config.yaml
num_hidden_layers: 14
hidden_size: 192
n_experts: 96
experts_per_token: 4
d_expert: 32
d_shared_expert: 64
hidden_act: "drelu"
moe_layers: [0, 1, 2, 3, 4, 5, 6, 7, 8, 9, 10, 11, 12, 13]
router_score: "sigmoid"
normalize_top_k: true
routed_scale: 1.0
balance_loss: 0.000296
balance_bias: true
router_noise: 0.3
router_bias: true
n_groups: 4
groups_per_token: 3
init_std_router: 0.0313
lr_router: 0.000584
num_attention_heads: 3
num_key_value_heads: 1
head_dim: 64
vocab_size: 16384
norm: "rmsnorm"
norm_place: "pre"
norm_eps: 1e-06
positions: "rope"
rope_theta: 14200.0
rope_fraction: 1.0
qk_norm: true
attn_scale: 0.177
tie_word_embeddings: false
parallel_block: false
init: "normal"
init_std_qkv: 0.0317
init_std_o: 0.00599
init_std_up: 0.0317
init_std_down: 0.00424
optimizer: "laprop"
learning_rate: 0.00132
beta1: 0.95
beta2: 0.98
weight_decay: 0.13
lr_head: 0.00966
warmup_steps: 478
schedule: "wsd"
decay_fraction: 0.746
decay_shape: "linear"
final_lr_fraction: 0.05
batch_tokens: 65536
max_seq_len: 1024
doc_mask: true
train_tokens: 735600000
max_steps: 11225
dataset: "wikipedia_en"
Below are experts of layer 10 (counted from 0) of a mixture-of-experts language model. Rows are named router (the router's row for the expert), gate (a neuron's input weights, with its number), up (a neuron's input weights, with its number) and show model dimensions 64-127. Each number is 128 + 32 x the weight over its row's rms, rounded and kept within 0 to 255. Numbers have three digits each.
After each expert's rows: a language model's description of what the expert responds to. This comes from a sample of Wikipedia text that the model never trained on.

# expert 26
router:088081138125124171164109103114094178126177115162190180146122175173118136114140164148123148169154131110155121139092119138133110154149154095123124123075105100082103098143162097064127097121132172
gate0:126099100134096133192157138105115166099106099157162125152146146120113056108121142108050089105067174104129183121143125120091100107111132162103146114080125109133105052179072118058130127125092159
up0:125095087113134128189150121150113150110099102146119132161180111116100105095097141110059112086045154138151155143142108158065117115109163127055118051127100115121121062139077129073143105102116111
gate1:118103181104114210155118117111169150118124125130154218123121103133147089124129104195082155133128162113112117091170144158100184094143139120182117143040140092136126084192082169191130148162095135
up1:116074173096115193143169140100180114111104128112108211165164082113139104099084083183104136114101093102122119042129141140119185099161144157149121089061130107126134076204119131131149155138130163
gate2:104121163162117185165145158057132151178109114129148136117079159099142148157183113138134104155129155159114104171147149143129114151073147148133142088119133070120049139104164158090128098127092201
up2:103167175193155169139168141109156145168138098160145136075123113087127114122144147148126178171109123142132111171135141104067125183108108133165137074096110059169065096137121128099171118125152175
Description: First pieces of years such as 201, 199, 202 after in or a table pipe, and month names before a day number.

# expert 18
router:126079125113130140093102139127155077094157081107146120147175097112130197118151172150122123128169103139123082197136154167127135128162162085115127136116147120138139109122179139079179129102137134
gate0:073167217100097113149141169088161135128144031174118149150168147071145170108131091124129142105090119140121075154133132123086144127177137110093147129169140153128094075154159054192145103185117135
up0:085144141112125137167125125160140148177142051162110145121163131090171156077150045134133177091044144106148084165109217160081162130130119027084136138165090106145101079109162098184126116193141132
gate1:083109171092146116121113184139116129151111100093141113061133137136102122117130156077137119140088092191108155118143106110134072083096134134170144119072112108114121083122126075081116101094112161
up1:050076142127150098090129163104142075138145101143150107110138127129039150110114163122153088205107137145121123188154138114115114071130091142178139110096128068139126125099100078123119100089104122
gate2:055121076112130140131113172145144112087118124173108113125193220167103133127108122086109102060127140043151132122115100156068093115183135151181142075134134162114146098139131109116145136154197169
up2:082143067169092163132090130079131119045135165153086085123187114155124128137097135133155057116129150066178121112134102157121134109160119152153145089181146137134122091124100112177122142103145173
Description: Coordinating conjunctions and clause-opening subject pronouns, such as and, or (whether or not), but, he, she, who.

# expert 11
router:095097087122130175139109149089149101117116120106188168116102136120059171091149157116151134141115120126146138178114107178087177160124117087143121098109135134073140118152142177114159132115137088
gate0:138171188193152094102095116156113120145147100076104185131121109096172088148152109163120109151152103129094124135104159188114105159152144188136138093132083087079100123060158150090153116141181162
up0:129173161181171093112141124146149132126157121105072137109132089078154093157127132125081109141145063107122102096099169160144114161146179161122134126069078139176153090130116135088126162137154137
gate1:080090069125141132107159121131185137204091127105143146152076146116148179147170152161067139125141159110146122122138138096130110140153101155107119130098145132141145138190141180149131124089089107
up1:099075120117097139116174076077182132145102146127135093140118122109155163129165174095076130129106139165107162068143101079107118211078128174122145105097129163160125183167154178148131085126076062
gate2:138163181101085169069151116126146147160138111118082150187118151146162156115185144109095123111112067169112178136115126119118107158127144123088120116194122092061123123105065101116102084135074119
up2:087135163112133167093149094150162139117111107127109115152145164113139209116172158098125136112149140124112136089112130145108122174169180126117104131123175094099082138104091123060128081107136127
Description: Nationality adjectives, commas, and linking words in biographical descriptions after a name, such as French composer, American politician, married, appointed.

# expert 54
router:136075106103156157124083121126121162105207135086174197110124173164110117060142139167070107144145125084143105111089138193083121166174128023125077129119112117106147054161156211117114105120142124
gate0:129125140136108132095136106153137150161137123100149136110127185139129122147136086144114169120159154135172111141112164105158108159095144053151148076161088149152121119079160141108085074198108167
up0:149106119143104171091152138149122160160150159122201133106120175158116133182149093157119153090146122136163080166117160104195118162103128086142128091164118148151136119100150188109092099154118179
gate1:149056136099130140138110201125134140076152149137155118131143141146107056144152097215088113103087113135128072169096118094059072149120184085103092160148128130149125093154153211108156110138136111
up1:058101168133177154114078156118140167128154131151171127141140129107105130153163118183089140138111121129109099107046086074079094130112142100190113146146088125116145110076124156073143119109121098
gate2:098120127118160203202162151130165113152177131080101151102121131186128205123061079133141099144089075085124143117108127137144151165108130157176148146133097111145175113230110153132166126133116166
up2:092081168145177213199162156152181120198152140092118186078123089140124183101098113104147131179080058118105164119150125095125146177096132152162172109169077133150166146182117116131155100116133166
Description: Number tokens and name pieces in lists and tables, such as 25, 26, Road, Township, and Ch-ow-dhury.

# expert 33
router:099098083137201161136129097115105161131195139120103137121182178086173165048127113098161174162127090102149120163122136155084153187162108081124061120096131099129170144103164136101153115113127176
gate0:132154149138171109123182091116159204136113120106098123118154152082136152145078160107148104186130124178172159113133152124124138151155139100175102126115146093093111125109109136104113110111171144
up0:104160156117164085116150097097089174110158100106105111099130166093166138159113085135113089150128128155162154111121145145101171173149191100146151103130144155072134122127161152091161097107179148
gate1:155137099093145135133130108053093115207178107120142075136156064140140140174135122135147150131105129128072140136108135104060148104114117119184104133173086128130138129164095146102152132078117187
up1:212163145149106104113124063057138095130117139154123126201179093114186135151139116133159124132089098144161177141107127134095167152123116073078128111137088148127175111070103171073127096101127156
gate2:086134111126122076152178145101156154145156135103123112107105096065165111123141122107086101102111113147108153127149176088122162124122120141148114166134139190137173170153108141115114159160079127
up2:007134120114120129132135154129102133104192149083150120094122090105117116118183126121160097123097129126114155121136136115093192116121129136148141130160166147083173119158119141191161228131104131
Description: Final pieces of words, often plural or suffix endings like -ts, -ings, -ates, inside names such as Car-inth-ia, Reconna-iss-ance.

# expert 7
router:130109120151094154103116123142087096116182111184175156119137118106099129090106167121162156136148144147182115138138113133165129106124181131092045134120130127180119128154107108052138111092143140
gate0:120131106123189190129127137129101148181135116106176199071142132145133144135101105103109102103118141142161144070055112123109129174131130117210103093035112089163136143202123113179166119095163164
up0:161131102129107153099163145153088161210182086156187196093122160134144093153174136130104102111134111094157177081070111126162064120134108144134066099097134122170113161111134112197159140113133191
gate1:094111110085171132091160144141121150132158063110145129123127087136095084126087084124117105161117170111160095201128151142094165167113121113127140147149170137162151170144099149076182127134166158
up1:107108103091155175080208117124113120120147089129119154133137127088110117158092110105127130147107140144138080178127097149109146168101162082145141108138170118142123124145131201106133149147127093
gate2:144081181174144119134080145086124118174174153089151154085102143177161093082131131142114127136092142102114139157191115115108124071092130108136119135134082131118084091157105118154115105075202179
up2:124058144205147116121095129106108148200196148096147174121110131154133110039151154127118138117134140076145130113142099152073161099113120094112060137111075112132079096103066133159126123058214132
Description: Month names before years, degree/minute/second symbols in coordinates, and parentheses or dashes in climate tables and infobox data.

# expert 10
router:113102188108195165146090122084120177114170076169154133105162059133140103113103130147160128107173138102168092132063137188087136112151108124153068146146116087121075146156143208150137168094185147
gate0:204108140197135088198121113150104143146146155077094113135141148083172152127189173129123116188119097112163111159054097119165143174182190123112121176133075108123152110141152117163171053091089156
up0:180095141155151115164094107083111133119155153097061137156100137119204109175143185122131107176169124096129115124089110134134111136132126163125127138126083124146142158168099084135106076080102107
gate1:133137089117144118049151141128123199134121128124164110106168101138154096099119171101091096104092172105127099146163169143087176146120085163108187143161162158155110173109196166111117113126139184
up1:140097096101082145103148170160187185157120125087134106103097141186100128101132190113092190178161161142199084158143137101123162146160138174161089095088205126194122150148113212155098074151086143
gate2:125108148160131161165109099181173121171150097138102133155085121151161183097137084097133114127165100118124118132115141081081107072154137153123149091064083114122149150116111164114111059077089145
up2:143117121150179112118105068168186116179188098116122132118112118179144157104135081113132159124130100131137139155052140084106162136143126106136156120094101087104149149110119190110153075066125182
Description: Raw byte pieces of Thai, Japanese, Chinese, Greek or Cyrillic script, plus odd word fragments (T-ik-va, t-ough, Str-un-al) and list line breaks.

# expert 38
router:117096128108106165120125148126079126091144118143217153146115177119149112113154146150156190197148107156166083164119136173147094165159150064131082197091160115077198082120155156141123122081135127
gate7:129188106149093164099133140148122118133111131086108121084110173151138147115156169189155173129145159176191135120128107180133089141141131084136189129111141098180066092088120149113053078109201119
up7:151193141161117145106145189115128087130094204095117123110100137162095137124152125084162183113151184145192099154135097168084109158140145115114151120141104068161101103158080140120099060100212116
gate8:118104107126094098100112095126162166109155101165130163093143129105177099156159116139135167108158172097139093179116138133111111113146072121143147194101127116131150103129142154133105087162125097
up8:105143105114147119097110171129159207114145137175105182159153102177155130133130115131122128113174169072149093183141152139109118142120109116125129200125120126114133131096129189115115124135155142
gate9:139118156130137190127138146107091078209144190193154153108091198128136145119127105115093138134127160103095075103107126124110080074151202141067115152139159194142115061122110108142131106115131139
up9:128064126087186164088139103135038089190152154154115172100122157129108174111097142092134131139127137085121051107092154139125116091137199155108077115138132175123088060113133106100132102102143160
Description: Suffix endings and content nouns ending a word, e.g. -ation, -ed, income, housing, Township, especially in census and civic text.

# expert 39
router:145089062041102152187151092107076119145140118060144153118179090159136156079134128115166182134157130148128097196158155152130167170121191101099087141095116089134138126143142141064112097127187114
gate0:160194103086123172142148122143058121131093134140106151116132115138133152156121146076142120089119131134100132125173108146141158184115120118110138128167129078128134188111112145075140069108129131
up0:161124092108129152220096172148147111050090195155093101161098166182120214176109159094158103102179110136140200170151096107121148161134105129110142135146045142135170124127147148155152085077171066
gate1:108157098107064156117156155165120123149078138103157116197145085117101211139126148182129156166156147164142179108128067150137219133188177164139129169130124125114130137118097084123147102127146137
up1:130146063091057154107124099165138137155061104105124094174121099075146206139107132146114137150111150178097128134149080097077202155200174138126143153177103161097113141076097077098156084108121120
gate2:157124165099124129109121119143137176120143198120128171068108213152139180147124184151144115190092186167117156104194134132163136107143189126155087146131110118137129106146122170102145103151145118
up2:187198173067083106122173140141163198092089189107076192114129165148174121154103169098159116178109148182150132076174100156129118109156151130097133159135105107148132159160149116087098105153138127
Description: Nouns or word endings closing a noun phrase before punctuation, such as week, drum, works, father, school, interception.

# expert 45
router:117038109155171185149120127128100102139167147117157195169140115120137152067141171139154140145132081127142089172119149163078164162115136085170104077104114104111151115131086141111142132115177119
gate0:147138108167144129123070148106161137142156166147167138103148163096094129122125144113074141134124015138073152062112168138144088109138107154071104119152184177133217085077071136126115125147112181
up0:154133129141149154144087114068146131149155144096137117141126137139126106151134128133051159117124104161070118061123148120122107120096164181112074124116170107102203047127058079152115094134064163
gate1:135087157145121172107119106108188123155118122130101153173039120155161193104149172187071194191152103087146134138177148122107137088125109113130121113154101139143114097121111094124080098123031134
up1:120087152106133101096147142167155156154088161093125108174100097126126167089140188152083184150156111107167139135160158131122118128145114079126105114151113137128131094122148121118097130138077118
gate2:160113114149111158155204131160165133178131085120119143135113111159123196097115105147085154150122094125140160152143132088094137170167114095103085150116138155118098077104134080109100149181125091
up2:133158138126129175174162128180104139184152126134104143120129122188133197096123132149070153122141077143137159174137145115107096144150135115125090171121131159131085086111146072128089165159185074
Description: Pipe and dash separators that begin table rows or list items in chart, medal and results tables, plus country codes like GER.

# expert 14
router:128109137154115120106100128125070187120108137130145135123104113138094160058152199199089145109158149108165085149085115187135117104146169074146094119096102113025141084158188144143130162123175120
gate0:135122031160071190157082098189116146104118053115109194130158135102116178117136082158123115115113113164135126173105189097130112115129187164112136116062183101135083124121106119065105138081122174
up0:158133042155089180163104123177115111101090079156109187133122164131086176097114102165098099102079141143106129168134167125112097104120163127124145122075229125128138150143111105096165140092120178
gate1:172133142053081151188158114106164158155099141117102106132102130158077133099143160175141152137144145150153071124123151122147135135152163109186106165096070125136147151137149195089154094177130097
up1:143121178088097149194126129111119183138138125097141121123115111170089122096128186132168151152166166171150087146139169126164129130151164144205117151106090141099119169149151167075148122167168100
gate2:064094153144122123082090097067092177137152137113150157145110109143138077139125150141088081108085123128142088096085097182156147093136119098143131155065139111057157072117192162143133159135165092
up2:069109118090143130077102122123088115119126142067101145128134096138121078143096131099134116145145155169176120114091084149139161109124111127159166116048141080091113111109158111174142152132180096
Description: Small numbers and number words in sports stats and tables, e.g. apps / 2 /, three, six, plus Division and Class.

# expert 61
router:084098083088105163127126098162090151079148105121157191152148141120093094130154167161136133117208108109152077175118168197097149163133162023091113176109160130076176078123164168108143149069155137
gate0:139173141104099135114169152118084111082178190101146173180112145116150059141112082174152160111150098121168080154171140115138126128088130098060044156089130164094134084105183087077143127165139107
up0:156131127102115145124173133188120139146156149080117176141113167131146069128111100130097123115133135217134121170164108071079179096071133142068078145112100124128156119107170118052158139111106133
gate1:108142123146112129165099101160098146126119157122103085126202096130156122098109144131086088139128111070140051105109137078111135178101157161149131099154129166158123096102147079038130128121121141
up1:115179140150090147124104139158106148112153140111062114111178101141143102133097115151107142132129078106110044068148161035101104163127173119121152114192102201127128062082133102059145111124076130
gate2:132142058087078135071167143152197126086146154101094160200173140107116095145114086109145183137080079143121101158129148091087123159054143135129128147067122210136113088062141142138127131138146103
up2:094157071133081097100137135105175137092160155105119112198211139056120124146118126125170185162117103169108090135151160095105167146083119135147124106102100207163117091095178119114114177116150088
Description: Head nouns and title words in entertainment and institution names, such as film, album, song, television, Best, Award, Street.